Experts of a small language model.
Experts: 80 squared ReLU neurons an expert, a sigmoid router.
Training: a variant of SOAP for the experts, 637M tokens, 4862 steps.
Below are experts of layer 2 (counted from 0) of a mixture-of-experts language model. Rows are named router (the router's row for the expert), up (a neuron's input weights, with its number) and show model dimensions 80-159. Each number is 200 + 40 x the weight over its row's rms, rounded and kept within 0 to 999.
After each expert's rows: a language model's description of what the expert responds to; "gets" lists some tokens that make up at least twice as much of what it gets as of all text. This comes from a sample of Wikipedia text that the model never trained on. Tokens count by the router's weight.

# expert 60
router,219,266,236,163,184,223,220,250,163,182,281,249,232,214,207,124,199,174,283,168,203,286,194,216,144,219,251,244,204,186,216,295,159,218,200,136,182,108,282,253,189,251,143,161,217,171,221,204,190,161,228,153,148,238,202,221,176,215,180,224,148,196,133,187,243,111,143,207,122,226,210,179,180,208,193,220,198,244,182,209
up0,193,182,128,126,167,186,257,196,199,247,193,228,161,225,179,229,221,207,245,172,238,153,207,147,180,168,188,152,198,196,224,239,151,230,221,266,302,118,196,170,196,138,145,177,205,172,161,218,110,201,251,179,198,145,246,218,235,247,226,268,199,206,263,174,198,118,212,149,160,199,113,212,142,185,209,249,182,179,216,204
up1,245,156,172,153,277,169,222,165,219,123,168,208,212,237,169,152,271,222,218,225,216,126,223,221,237,169,268,208,155,199,224,303,197,177,236,130,202,189,236,181,216,217,235,205,236,218,212,157,235,228,199,193,130,228,201,193,212,252,229,190,206,227,188,216,229,199,153,221,197,242,237,131,215,289,172,188,203,180,162,214
up2,156,206,246,181,205,219,201,240,253,200,190,221,216,235,236,198,173,227,166,258,204,213,223,130,195,158,147,231,239,212,169,253,270,185,191,161,212,178,198,195,196,249,221,164,231,256,255,226,176,236,190,262,198,222,174,225,211,164,125,193,226,202,239,207,237,212,193,202,143,224,241,170,19,250,233,171,176,233,230,185
up3,205,213,153,127,261,189,210,167,178,230,131,232,159,180,209,133,238,271,266,136,188,185,173,217,151,281,228,192,250,227,184,186,195,115,206,196,213,128,168,222,209,171,155,140,228,189,219,190,209,176,229,210,129,210,246,292,205,151,255,262,94,201,211,109,190,237,182,201,217,223,161,210,133,192,186,195,217,190,208,223
up4,148,180,258,236,122,248,252,215,227,181,266,206,261,255,203,226,204,152,166,183,166,206,240,216,183,198,249,138,205,230,239,232,202,279,214,169,166,208,201,185,237,252,153,206,159,168,250,239,231,155,191,203,126,228,187,228,171,211,171,251,204,146,251,120,209,287,213,212,163,194,78,241,233,134,216,222,234,191,202,209
up5,204,175,234,187,190,133,208,238,205,201,233,202,244,265,118,204,194,138,288,227,210,243,312,192,151,223,233,198,179,207,202,194,213,292,157,123,168,161,234,209,209,161,130,122,139,211,278,202,166,198,247,157,148,181,183,166,215,135,229,198,195,223,184,222,172,215,161,157,146,235,231,235,181,159,136,218,228,142,191,183
up6,251,218,157,186,244,114,258,183,199,229,156,236,174,121,238,163,218,157,179,189,203,208,174,211,146,276,197,260,265,212,193,210,150,250,210,164,250,230,181,272,158,221,210,200,190,152,260,165,91,184,286,182,196,147,191,259,150,269,130,270,218,191,168,239,211,179,190,260,172,213,161,170,194,220,214,208,201,174,237,202
up7,218,163,193,225,221,136,175,236,226,192,281,229,146,184,272,158,173,184,221,201,144,168,165,174,160,175,153,213,205,151,206,206,209,188,143,173,197,212,238,255,208,251,228,207,193,180,124,224,220,124,260,173,154,162,159,160,144,176,194,217,176,117,198,278,248,179,207,172,163,232,156,174,79,199,199,207,136,157,255,250
up8,221,242,126,241,166,191,225,217,185,163,175,180,169,154,261,197,169,272,178,136,209,145,192,222,269,147,184,171,197,147,274,199,223,134,252,158,153,119,244,183,207,258,148,205,183,178,149,193,245,209,181,174,170,166,208,222,145,232,208,266,207,213,178,241,228,155,202,152,188,220,211,193,177,197,177,228,193,160,286,202
up9,220,247,195,170,243,224,213,164,184,182,226,102,192,166,215,192,232,111,155,182,246,180,204,215,210,167,262,243,166,203,303,179,209,154,161,142,277,121,226,234,212,142,163,172,205,199,151,180,169,273,161,171,155,170,239,227,206,211,172,232,160,196,183,206,205,173,161,189,245,219,217,224,186,200,200,289,143,220,270,132
up10,175,168,197,140,214,202,258,207,245,202,209,222,317,177,175,134,138,167,187,192,173,183,197,249,148,199,166,228,147,221,229,295,121,181,167,183,220,121,185,190,140,253,167,141,172,173,125,125,234,196,242,226,179,202,239,165,138,207,152,249,169,237,177,190,257,157,204,189,129,201,252,198,199,217,166,209,186,235,130,199
up11,274,207,225,163,167,171,233,162,190,199,192,177,133,230,159,177,186,196,189,149,204,194,116,163,196,169,162,165,185,217,202,249,184,140,242,201,214,117,242,229,163,272,190,213,272,244,198,212,187,192,160,207,100,199,161,194,224,295,258,138,195,188,213,264,204,239,176,161,162,142,212,250,289,125,233,204,156,236,223,240
up12,134,121,182,164,235,214,244,190,255,175,181,185,250,177,180,182,284,147,185,278,199,149,194,126,174,222,250,230,207,165,164,173,153,102,241,177,185,189,202,221,144,189,228,222,196,207,198,289,258,182,273,170,244,202,207,238,202,248,220,216,208,115,136,175,211,157,161,175,145,193,135,226,229,266,220,226,291,190,206,162
What it handles: Table cell separators. Pipe separators between numeric cells in tables of climate, sports stats and election results, plus coordinate endings like °N and score semicolons.
gets: " |", ";", "°N", "″N", " New", "s."

# expert 30
router,146,238,311,191,173,247,158,177,146,144,209,245,173,154,171,251,243,256,182,124,237,179,247,173,174,231,110,161,240,196,167,247,192,137,178,181,171,177,149,250,114,191,207,103,121,246,291,254,164,193,231,216,131,165,253,206,172,201,197,314,197,101,156,162,240,156,161,126,207,227,155,221,229,168,164,267,241,158,172,156
up0,175,182,272,289,272,249,218,239,211,206,215,157,188,235,163,191,305,197,258,208,238,193,219,105,195,179,249,179,179,233,205,163,235,215,225,182,187,140,192,217,159,231,200,185,108,214,180,108,153,175,156,195,155,133,254,197,243,222,205,204,222,158,229,247,204,201,194,232,198,196,198,171,202,153,270,286,232,124,146,194
up1,209,245,285,212,239,208,206,229,233,158,214,151,105,174,208,192,164,265,152,157,201,210,175,226,186,264,209,183,200,264,287,228,228,277,237,260,238,186,170,246,191,227,214,206,233,158,175,199,215,171,142,154,185,237,190,161,210,204,191,254,179,155,219,118,222,208,168,162,148,267,235,234,200,225,135,191,214,176,229,197
up2,201,124,257,232,205,186,236,224,145,177,223,131,116,188,185,217,206,217,229,229,219,202,195,153,186,225,161,197,302,214,206,248,257,218,197,266,225,188,217,231,237,189,277,186,115,167,171,197,218,171,139,222,186,203,157,227,254,245,245,227,256,205,146,187,218,122,253,153,204,218,274,261,234,268,240,226,220,242,130,183
up3,226,298,222,266,279,263,171,198,176,176,186,249,242,163,182,207,186,203,250,167,200,207,186,200,195,194,206,164,199,257,235,204,153,155,283,187,239,249,183,225,197,175,167,183,195,228,210,144,190,248,211,191,188,187,140,118,168,179,246,260,217,211,249,119,193,157,189,178,242,221,178,198,209,212,210,172,181,164,196,203
up4,217,208,290,204,217,172,139,256,220,209,261,246,162,186,179,210,179,208,203,216,168,242,244,183,201,211,197,250,232,207,208,220,205,183,179,189,132,193,214,302,187,195,285,240,226,264,224,221,161,194,233,259,166,195,196,141,170,164,210,162,206,142,213,248,261,217,184,189,214,238,218,247,253,218,162,197,274,281,220,151
up5,191,137,186,196,175,207,146,191,191,237,202,213,127,156,220,136,191,209,142,163,146,177,221,276,193,262,223,212,147,242,190,242,217,187,211,208,239,180,225,251,182,125,241,189,204,236,183,247,177,253,221,196,113,203,267,240,227,200,246,235,207,171,141,274,196,194,142,274,261,209,154,246,182,141,222,150,210,209,181,200
up6,159,159,243,168,205,126,153,244,191,178,267,206,213,218,147,210,283,185,196,120,200,132,251,205,220,246,194,166,181,145,256,194,191,222,200,216,218,139,194,245,173,93,201,151,165,187,243,252,195,197,173,213,162,231,195,286,204,209,165,247,195,161,189,157,202,172,207,148,161,271,180,199,223,177,192,202,137,200,166,159
up7,225,233,207,240,160,174,253,145,158,179,218,237,189,252,141,201,239,240,216,215,196,177,221,199,122,198,165,215,130,196,195,210,186,180,254,176,155,197,195,227,155,220,141,169,166,141,189,200,198,187,182,172,200,177,265,185,224,222,128,184,159,183,272,138,251,183,158,236,241,163,204,235,198,202,171,206,122,166,183,148
up8,185,201,220,119,236,205,210,177,220,210,200,206,162,137,114,203,179,306,137,204,197,150,288,165,204,202,203,187,211,148,229,224,247,183,195,249,129,206,171,231,134,243,188,186,179,229,196,223,174,188,214,170,207,182,312,189,207,233,142,232,164,247,160,182,173,196,208,200,192,172,216,175,228,162,138,240,172,158,169,176
up9,194,143,208,199,221,146,184,169,219,165,147,200,181,216,226,174,160,151,237,190,203,130,158,266,166,236,175,180,119,283,188,227,153,159,189,270,163,151,220,222,247,199,260,188,187,259,221,229,205,114,219,174,153,158,189,137,156,165,201,149,201,218,206,180,185,172,237,207,182,208,237,192,204,153,205,213,162,248,157,171
up10,241,239,246,194,135,252,189,195,233,247,196,197,192,141,179,187,178,213,162,210,212,123,250,180,248,215,152,233,173,212,216,152,191,212,211,175,251,171,254,184,182,154,204,189,244,155,263,239,195,223,163,243,132,185,212,225,175,223,231,203,130,231,182,190,187,148,200,177,257,252,162,135,222,138,199,168,227,186,180,257
up11,122,224,229,302,243,174,188,213,162,233,198,127,153,148,179,127,259,210,222,215,170,186,185,214,165,220,122,201,294,177,194,220,231,215,169,129,139,226,133,159,245,232,193,194,188,180,237,208,252,232,203,195,202,182,207,251,247,187,199,170,195,109,233,189,217,212,257,212,243,238,225,170,229,224,202,214,227,206,214,162
up12,115,203,160,106,247,180,210,237,205,203,192,269,249,213,219,231,268,270,294,196,227,227,163,222,244,161,174,262,244,204,123,220,209,177,281,146,212,207,215,185,231,212,173,182,205,215,208,196,241,145,218,265,207,215,149,182,238,219,222,191,229,193,194,218,200,139,222,194,157,221,198,277,217,241,208,214,204,145,236,226
What it handles: Closing quotes and brackets. Closing quotation marks and parentheses ending quoted speech, song titles or bracketed units, such as ." or (120 in), often before a line break.
gets: "\"", ")", "\".", "),", "\",", "'"

# expert 18
router,188,213,243,226,262,175,180,185,263,163,210,189,177,212,204,160,210,193,310,149,165,213,189,172,190,170,235,243,125,183,200,205,157,171,219,103,186,144,174,190,189,228,162,144,227,185,84,187,189,228,167,215,139,215,234,191,234,260,186,198,243,153,216,143,216,171,211,166,166,225,216,197,128,194,196,207,170,131,192,258
up0,155,280,163,193,98,151,242,223,180,117,186,219,202,213,202,208,202,245,207,143,250,172,202,243,215,236,200,221,181,217,221,212,159,222,220,207,181,206,137,181,205,238,212,198,196,168,221,205,127,215,141,196,144,205,202,192,145,127,277,173,213,177,218,297,200,172,184,175,240,206,208,212,277,194,199,212,229,205,182,253
up1,238,159,198,202,165,123,200,196,188,216,228,218,190,284,181,144,254,227,159,219,149,183,217,199,199,210,153,223,168,204,219,164,228,195,224,261,215,188,171,238,189,263,249,197,231,148,205,186,212,203,275,221,199,210,212,178,231,271,272,200,156,131,258,233,206,71,182,162,136,224,225,170,105,192,173,206,181,142,158,221
up2,189,188,236,167,228,174,212,194,150,158,253,202,168,190,193,122,310,214,263,250,182,228,230,229,205,210,239,208,217,260,247,218,163,235,168,162,192,159,94,278,214,206,192,236,242,220,207,228,158,229,145,225,133,218,251,206,133,193,192,196,123,239,184,214,230,292,222,188,282,187,226,240,160,181,227,224,217,178,222,264
up3,131,191,209,218,180,149,154,221,276,251,182,216,106,181,235,237,243,222,196,164,163,228,235,169,165,208,218,194,200,286,210,210,154,158,215,229,239,179,226,251,220,149,226,233,165,214,146,147,224,207,188,222,162,218,239,217,231,246,176,198,179,234,245,176,139,173,206,138,214,270,178,183,73,241,208,176,179,195,171,283
up4,276,212,202,209,241,191,264,228,310,107,149,207,191,237,180,145,230,183,261,208,170,231,238,171,226,191,206,162,209,153,239,232,116,190,215,184,263,184,208,235,190,237,196,181,232,219,228,229,170,284,204,212,134,209,161,196,189,210,231,196,193,201,238,267,272,215,223,223,271,174,228,204,216,124,231,213,203,163,163,237
up5,170,190,144,182,171,199,263,212,268,224,222,222,181,184,182,176,281,254,222,183,155,228,202,191,199,142,211,256,160,306,232,144,172,190,250,188,198,179,169,194,232,188,267,259,201,260,234,152,129,219,186,201,174,171,189,188,139,251,164,143,255,223,218,195,160,135,134,183,156,189,237,143,173,180,162,231,255,191,193,198
up6,173,165,224,160,188,151,144,202,178,176,225,204,152,232,188,182,236,293,246,206,170,204,222,135,176,232,169,313,191,152,201,233,235,261,214,179,171,203,187,233,156,261,215,236,250,180,235,272,175,161,213,169,208,207,157,175,78,260,151,238,195,140,236,168,159,215,208,151,158,259,166,182,247,129,180,123,179,214,208,237
up7,195,108,165,229,149,191,160,179,188,293,198,174,257,203,257,184,187,187,164,326,186,166,201,203,217,228,182,250,154,194,190,171,160,242,223,204,190,194,187,291,251,121,208,160,203,173,183,199,215,172,273,136,187,174,197,195,144,161,196,270,194,174,229,236,198,218,143,235,190,183,123,212,215,167,144,231,124,149,136,151
up8,191,265,207,227,153,137,223,175,199,157,203,240,178,252,300,192,142,279,234,224,232,179,181,231,164,211,205,247,181,126,167,225,186,237,250,177,237,141,199,213,276,153,223,227,194,231,170,205,202,246,283,156,122,154,128,137,200,240,181,190,198,223,234,214,204,121,169,187,181,190,197,202,207,189,229,187,213,205,179,184
up9,205,155,190,191,190,277,239,232,174,180,189,154,167,202,237,224,259,171,139,185,173,235,193,149,179,140,185,241,216,135,146,245,198,256,162,221,174,233,219,188,242,176,197,263,229,214,203,163,182,206,158,112,201,211,202,184,140,211,175,235,191,195,192,242,198,212,213,131,159,241,206,217,216,244,110,146,180,246,122,190
up10,151,174,210,219,203,202,215,185,245,193,226,268,226,139,237,218,174,235,203,237,190,241,192,221,212,206,233,221,153,143,172,159,238,212,142,190,236,142,227,216,225,259,198,186,190,211,160,188,194,246,258,197,187,159,186,178,241,243,223,197,184,193,133,124,243,146,222,207,230,264,216,194,206,235,230,220,229,198,171,200
up11,174,205,127,186,232,171,225,168,192,267,200,190,158,272,157,169,164,255,227,192,153,229,160,233,146,244,196,205,233,252,195,177,156,195,253,134,176,118,175,187,214,220,232,116,236,169,129,200,181,159,124,205,213,227,235,162,188,195,157,232,277,147,209,205,223,197,197,193,153,191,207,130,244,197,194,156,245,181,155,243
up12,226,171,247,170,197,193,200,183,294,145,237,205,191,222,263,128,328,247,236,181,238,262,226,269,188,224,201,225,209,267,279,229,111,189,216,264,213,189,268,217,253,231,264,193,177,215,232,128,219,185,200,144,283,181,245,126,134,138,243,192,178,183,203,151,173,170,212,207,178,205,238,222,96,191,209,186,171,175,234,218
What it handles: Inner name syllables. Short middle word pieces like in, en, on, van, especially rem-in-iscent, inside rare words, foreign names and LaTeX commands like \min.
gets: "in", "en", "on", "n", "an", "i"

# expert 37
router,216,195,120,140,133,215,183,218,212,203,204,181,200,192,205,229,184,237,167,255,186,180,157,157,140,207,255,236,197,175,176,267,244,201,286,188,211,199,207,106,107,229,178,177,227,200,261,177,127,169,156,208,181,141,212,137,156,178,185,233,242,205,179,191,247,172,268,243,150,236,228,260,224,152,254,271,196,146,216,249
up0,208,219,230,277,229,161,242,260,233,210,184,159,199,174,189,210,135,190,143,230,198,198,131,240,222,209,169,258,277,182,127,203,292,239,230,163,175,219,188,155,181,201,160,226,211,132,217,227,152,174,171,231,212,198,161,189,170,214,142,181,170,181,159,224,250,244,157,188,253,199,228,144,222,139,206,278,296,198,194,285
up1,143,198,176,219,148,205,231,100,171,254,198,218,253,245,111,208,180,199,143,143,170,141,189,206,154,229,197,228,297,245,130,296,138,230,217,225,203,179,239,188,244,178,162,91,172,207,203,145,221,178,237,184,188,252,172,175,189,252,222,247,208,150,148,152,216,126,191,202,143,184,157,184,128,227,192,197,176,150,223,204
up2,225,238,198,243,258,200,205,156,248,212,274,209,172,181,247,275,141,250,223,211,228,188,101,258,193,179,199,234,183,145,129,179,193,163,175,153,251,223,171,214,151,202,144,222,174,158,243,322,237,156,217,121,246,180,191,190,199,242,261,236,258,187,202,228,142,178,231,192,294,163,252,226,193,163,183,279,86,120,197,191
up3,193,181,92,178,156,227,156,204,243,171,237,198,132,194,142,175,228,164,163,230,204,201,241,217,223,150,169,219,217,183,207,203,120,189,229,228,235,234,207,248,200,142,191,164,149,178,251,145,215,265,291,248,236,149,198,196,145,256,193,239,178,225,130,190,175,229,218,200,254,165,175,198,141,231,155,142,175,201,121,130
up4,239,183,229,222,236,228,180,238,202,133,266,170,118,152,145,224,143,186,163,199,202,199,255,141,223,211,183,123,199,246,208,241,137,162,226,171,224,224,185,225,143,261,94,261,174,216,208,195,189,199,220,247,213,130,143,219,228,256,236,177,283,262,209,244,130,224,224,183,161,170,247,263,198,173,178,171,191,200,247,243
up5,166,221,154,219,88,173,163,195,143,182,252,201,187,145,247,190,210,164,197,203,225,221,146,157,199,219,202,135,173,147,226,216,185,213,165,219,189,200,190,191,87,221,146,140,192,186,160,165,222,199,213,127,176,216,247,162,150,168,240,212,204,289,150,168,220,152,246,244,141,267,159,165,170,161,202,272,94,138,234,208
up6,216,147,210,229,194,187,194,240,240,159,247,196,194,235,246,165,249,286,176,209,260,184,160,181,191,173,210,138,282,188,223,221,173,200,151,176,140,247,184,252,225,277,206,192,300,194,132,187,238,255,169,135,171,203,208,139,200,192,272,191,254,269,189,240,224,188,153,180,145,150,222,140,217,161,176,186,215,230,191,208
up7,221,203,205,231,173,89,148,203,188,176,213,142,177,203,229,219,297,206,226,107,192,176,167,238,162,201,225,206,187,202,279,162,214,152,161,182,211,156,179,182,205,151,214,240,261,239,225,217,149,167,236,184,204,170,229,259,129,159,218,247,202,243,134,182,267,185,166,196,202,189,215,216,238,246,222,210,247,184,192,258
up8,188,193,187,194,206,231,131,237,218,210,199,175,210,164,199,232,135,243,185,161,243,210,213,132,140,209,96,140,205,151,141,252,213,171,283,231,192,249,209,163,205,177,201,183,225,213,188,171,135,178,195,103,175,181,262,116,187,113,209,167,156,190,206,174,231,184,158,220,165,260,163,221,216,131,229,256,228,181,180,208
up9,139,210,219,194,250,181,221,166,251,206,203,252,223,147,191,176,234,222,252,169,246,224,271,240,204,218,187,248,79,256,213,236,171,196,197,273,216,180,206,111,171,212,208,180,253,186,204,164,201,174,187,199,242,179,159,278,159,239,257,302,171,208,166,176,175,214,202,204,102,232,124,249,226,184,215,142,280,253,214,208
up10,133,204,225,247,192,245,165,207,152,164,191,183,187,279,210,198,175,209,214,163,135,187,232,148,248,218,200,217,246,211,133,182,216,210,245,194,319,191,241,163,177,235,145,169,153,180,229,194,239,146,202,266,161,195,206,175,128,192,126,128,236,244,205,137,204,182,211,203,257,250,178,121,204,247,194,212,237,187,204,257
up11,222,186,113,201,209,147,225,232,207,236,172,195,197,216,211,245,223,218,170,227,222,186,298,176,201,201,138,212,226,213,253,219,241,210,223,152,174,190,202,167,174,204,247,182,165,227,232,153,219,196,268,193,180,235,282,272,221,178,226,144,189,195,200,131,216,234,242,153,200,172,227,121,174,211,253,179,175,225,195,225
up12,262,265,183,255,194,199,182,192,154,146,223,93,169,129,158,179,267,178,266,182,189,196,153,226,256,205,205,201,210,198,289,248,168,165,192,281,168,164,204,201,221,251,241,105,138,180,261,189,230,117,217,173,153,243,216,193,169,168,131,163,227,191,187,216,255,229,192,275,307,199,182,193,144,239,161,232,284,217,130,143
What it handles: Sentence and heading ends. Sentence-final periods, often fused with the word end, and closing == of section headings, e.g. females., present., ==Elections==.
gets: ".", "s.", ").", "es.", "ed.", "a."

# expert 21
router,142,195,245,188,122,141,189,174,143,159,219,224,231,237,248,206,269,240,221,157,280,213,175,150,128,166,228,255,205,183,241,266,200,195,159,185,207,252,209,236,119,227,206,149,245,189,270,225,153,202,211,218,200,158,206,236,249,158,174,223,159,203,250,227,214,180,197,146,283,199,200,220,207,189,176,185,304,209,135,237
up0,169,191,202,218,118,222,250,214,184,175,194,192,171,176,220,212,197,180,129,153,223,225,184,143,159,211,217,195,215,158,237,202,226,140,267,216,192,303,242,287,175,193,257,141,150,166,179,242,244,179,226,226,174,128,235,291,190,190,178,224,264,154,266,187,173,143,231,148,246,166,181,286,153,141,249,166,197,198,237,283
up1,145,215,191,183,179,160,200,202,218,130,193,186,226,201,186,214,231,172,215,271,212,257,245,151,198,183,208,215,181,169,216,240,178,267,132,265,226,184,187,162,261,212,234,198,171,223,235,176,216,305,207,215,145,190,230,265,172,172,217,140,169,133,209,217,221,157,245,221,272,218,241,225,186,224,224,204,134,264,188,224
up2,227,155,232,217,185,216,226,186,137,176,237,146,173,227,211,269,213,255,223,249,230,231,252,211,155,203,216,189,246,204,237,201,193,130,122,216,199,223,214,213,209,271,185,215,212,194,231,211,186,216,166,173,279,197,163,107,246,189,208,191,252,204,221,208,216,171,205,169,278,183,172,214,191,203,188,182,238,145,267,252
up3,192,302,262,188,242,285,186,234,241,204,234,234,233,277,214,236,233,169,209,177,194,175,203,258,209,161,174,232,170,241,256,231,252,206,246,214,230,240,255,156,170,202,165,163,299,158,281,180,211,246,200,191,201,198,218,159,187,258,132,219,174,227,209,183,204,169,256,215,176,162,108,228,137,158,176,210,95,160,239,215
up4,234,221,255,153,156,205,164,136,200,160,189,185,268,188,250,222,179,267,203,195,206,143,122,169,219,214,220,152,176,150,155,182,243,169,241,184,263,206,218,199,197,257,222,132,189,166,129,203,208,238,187,285,223,216,245,242,159,242,181,189,275,164,218,245,191,200,213,146,197,193,243,264,199,240,185,201,259,207,190,190
up5,214,133,106,219,156,154,226,187,181,197,272,78,253,158,168,177,259,259,189,248,195,189,192,248,200,234,168,140,164,177,189,173,194,197,163,186,237,159,148,148,228,221,214,179,198,215,195,202,173,208,186,240,175,146,214,161,167,153,227,195,143,266,203,212,258,188,214,257,238,264,159,223,246,266,246,183,242,207,97,218
up6,166,173,299,211,198,187,176,233,226,147,190,210,194,174,267,230,213,199,221,210,265,204,210,190,234,192,180,222,239,199,170,165,141,186,179,218,121,205,178,126,304,170,198,194,180,179,227,183,172,238,219,187,149,189,235,171,245,211,164,211,211,219,153,174,192,170,244,173,226,154,207,204,261,204,208,207,188,184,290,189
up7,203,233,126,191,200,175,188,199,201,145,196,207,188,187,146,220,188,142,117,163,107,205,101,249,216,165,241,161,165,266,148,220,292,149,263,251,174,203,253,139,151,241,179,210,198,224,224,154,170,160,264,207,180,174,223,199,241,257,135,182,177,195,342,149,201,269,154,125,222,160,183,205,225,219,173,225,213,167,189,147
up8,217,194,273,209,213,87,199,164,169,222,184,190,161,187,213,279,235,244,191,192,221,169,213,174,187,237,259,226,229,198,197,143,303,189,112,175,228,116,122,190,126,222,152,196,139,230,202,273,193,109,180,195,280,153,227,148,233,263,207,203,167,219,201,232,178,190,199,176,172,178,179,194,201,227,233,208,208,254,228,197
up9,250,186,197,203,169,198,152,195,317,212,171,207,190,194,162,204,144,225,194,220,173,262,188,180,180,179,191,217,167,231,87,175,202,171,145,119,251,247,224,231,195,244,94,218,221,254,204,215,186,250,229,147,192,138,242,90,144,218,261,184,212,225,239,248,206,212,185,211,227,126,161,153,196,209,206,210,262,221,158,217
up10,142,149,251,182,225,233,230,87,187,188,276,145,182,181,246,266,254,217,244,198,244,220,187,241,234,128,263,172,243,189,162,212,82,183,151,228,196,229,169,244,169,208,202,214,143,170,120,312,175,258,208,224,209,181,142,207,242,222,217,244,192,209,263,125,198,205,228,228,237,246,204,257,229,155,212,219,198,210,154,138
up11,114,220,240,135,217,134,186,175,266,152,159,183,162,246,254,237,223,219,175,186,198,155,255,256,169,206,206,179,132,193,230,372,242,201,130,221,144,193,198,212,170,198,203,194,201,215,265,185,158,220,194,189,160,144,143,258,137,172,212,200,160,313,197,211,307,206,130,196,168,227,188,201,275,253,209,168,218,184,185,172
up12,165,151,170,137,160,249,211,208,215,206,258,266,161,185,217,146,208,206,192,119,263,226,219,223,231,158,209,228,315,220,277,232,249,134,252,223,165,134,206,274,179,162,168,277,161,139,158,202,224,188,199,145,145,151,110,286,225,189,183,228,229,174,189,207,155,206,208,179,202,242,233,178,129,158,234,138,242,213,232,166
What it handles: Month names in dates. Month names, mostly after a day number or preposition, e.g. on 28 May, 3 April, next September, and in ==August== headings.
gets: " May", " September", " October", " August", " January", " June"

# expert 57
router,201,260,241,234,157,194,215,100,242,152,192,257,201,247,226,232,195,206,222,181,245,240,155,263,141,272,251,269,232,219,226,287,203,199,182,235,183,196,267,187,183,246,223,102,123,235,255,190,156,216,253,217,182,179,178,221,174,239,231,252,232,226,232,202,248,240,172,207,274,260,212,217,121,196,159,205,256,185,126,254
up0,185,209,175,201,156,173,239,168,253,219,261,231,188,227,253,242,213,115,265,164,126,195,211,213,167,204,247,226,207,221,223,220,246,252,178,232,189,201,216,299,250,181,251,182,246,254,209,161,217,127,217,219,206,245,227,201,177,154,205,221,160,192,220,138,244,224,154,264,166,190,240,211,197,182,120,187,182,157,184,231
up1,190,120,221,238,256,205,209,246,202,230,183,151,110,138,128,229,185,270,219,148,198,264,222,161,201,115,165,186,229,268,207,272,193,221,194,220,282,185,253,197,115,211,200,139,116,271,197,292,166,189,191,238,237,188,177,171,239,172,210,210,189,300,233,260,199,244,301,207,210,287,225,232,139,145,179,182,163,173,203,162
up2,159,180,185,167,148,182,227,159,198,256,226,175,168,264,231,239,276,239,191,163,212,158,126,226,114,255,162,287,227,177,216,132,181,182,288,201,118,147,179,226,210,268,223,210,203,242,270,190,203,203,291,214,184,154,214,247,189,323,174,199,231,235,234,261,221,272,103,197,224,148,187,243,124,189,152,254,226,213,142,272
up3,198,277,245,243,222,259,152,123,161,245,233,226,293,146,194,210,207,175,158,201,197,238,182,176,168,143,233,107,201,231,146,223,175,243,238,215,212,195,200,200,152,179,256,162,117,274,178,203,228,166,201,195,257,164,249,163,132,177,193,177,200,190,166,238,158,208,216,201,323,270,153,222,155,214,170,206,198,168,220,181
up4,239,220,220,113,236,144,177,147,196,182,234,152,165,197,157,206,239,178,239,212,176,268,212,253,167,201,221,161,134,275,250,220,220,257,209,207,214,203,200,258,251,187,226,150,217,243,193,171,169,244,151,176,188,187,111,155,187,246,256,205,176,99,227,212,209,168,194,239,109,183,249,173,176,193,129,204,199,121,151,232
up5,160,150,229,134,208,167,215,173,243,177,242,168,170,248,226,212,242,265,207,142,184,177,203,212,144,264,271,201,140,182,207,284,220,174,134,204,207,248,272,211,224,246,258,153,223,248,237,210,157,234,217,196,201,179,235,219,183,222,196,319,155,191,211,219,279,219,106,223,235,191,141,216,124,214,163,178,286,184,153,237
up6,213,226,209,190,215,178,181,244,191,199,208,238,177,312,237,178,175,191,334,166,209,176,221,210,203,213,238,191,150,195,243,240,310,151,205,217,260,192,227,200,179,279,171,161,164,191,145,220,145,163,171,173,240,205,151,174,194,201,177,212,220,180,196,237,219,212,163,182,153,52,181,262,203,255,217,193,197,161,150,194
up7,201,156,118,235,196,163,153,231,206,248,181,245,217,222,263,172,263,230,171,199,203,275,184,201,191,209,252,235,214,247,200,235,206,156,176,240,263,195,159,239,237,198,265,219,173,260,235,212,232,200,154,165,156,222,169,216,191,162,126,206,280,193,175,271,140,176,243,224,226,172,219,252,194,199,202,188,225,208,176,271
up8,114,244,171,214,219,188,186,202,119,186,196,209,200,236,285,307,185,173,243,194,160,100,246,224,131,271,170,151,182,201,191,162,183,231,186,161,204,189,157,208,219,247,174,175,198,164,227,244,225,292,253,196,85,234,158,233,184,256,197,70,238,151,196,187,159,165,198,204,218,237,221,197,177,232,178,201,180,148,109,130
up9,203,148,170,192,211,101,305,228,173,182,122,253,210,159,297,174,165,164,249,162,224,222,219,256,136,297,201,173,221,287,192,148,261,225,223,180,188,136,167,259,195,216,216,202,250,242,195,273,151,247,207,180,205,162,185,188,193,189,181,194,252,273,210,167,189,184,139,219,167,146,232,130,179,209,188,232,102,169,216,231
up10,103,240,209,193,259,291,213,201,196,214,178,198,209,263,188,292,213,245,213,153,188,201,227,266,128,217,174,252,231,179,139,156,199,211,141,182,189,172,125,148,252,216,185,178,140,184,178,172,165,211,272,222,188,238,222,209,207,162,219,182,194,206,122,183,254,195,166,211,159,185,137,197,137,215,123,88,239,134,153,231
up11,131,242,191,224,151,221,174,147,206,170,258,233,132,127,195,169,144,268,195,188,270,220,181,202,256,177,168,214,209,199,269,251,246,193,142,177,187,187,195,192,194,194,220,230,167,184,253,176,265,170,215,197,220,155,162,235,221,206,132,156,170,160,166,195,146,211,237,234,193,198,153,182,237,202,233,221,202,272,149,207
up12,260,218,227,238,117,188,209,162,227,217,225,216,202,248,262,255,166,227,178,153,228,237,177,179,193,231,207,207,184,262,231,240,213,167,225,203,187,186,199,256,238,251,183,182,168,155,202,148,141,182,226,222,158,208,128,145,182,230,153,239,159,223,217,223,207,183,241,185,195,232,211,175,181,192,232,163,162,168,200,195
What it handles: Day numbers after months. Numbers following a month name in birth-death dates, e.g. March 14, February 20, plus the second month in date ranges.
gets: " May", " October", " September", " August", " January", " December"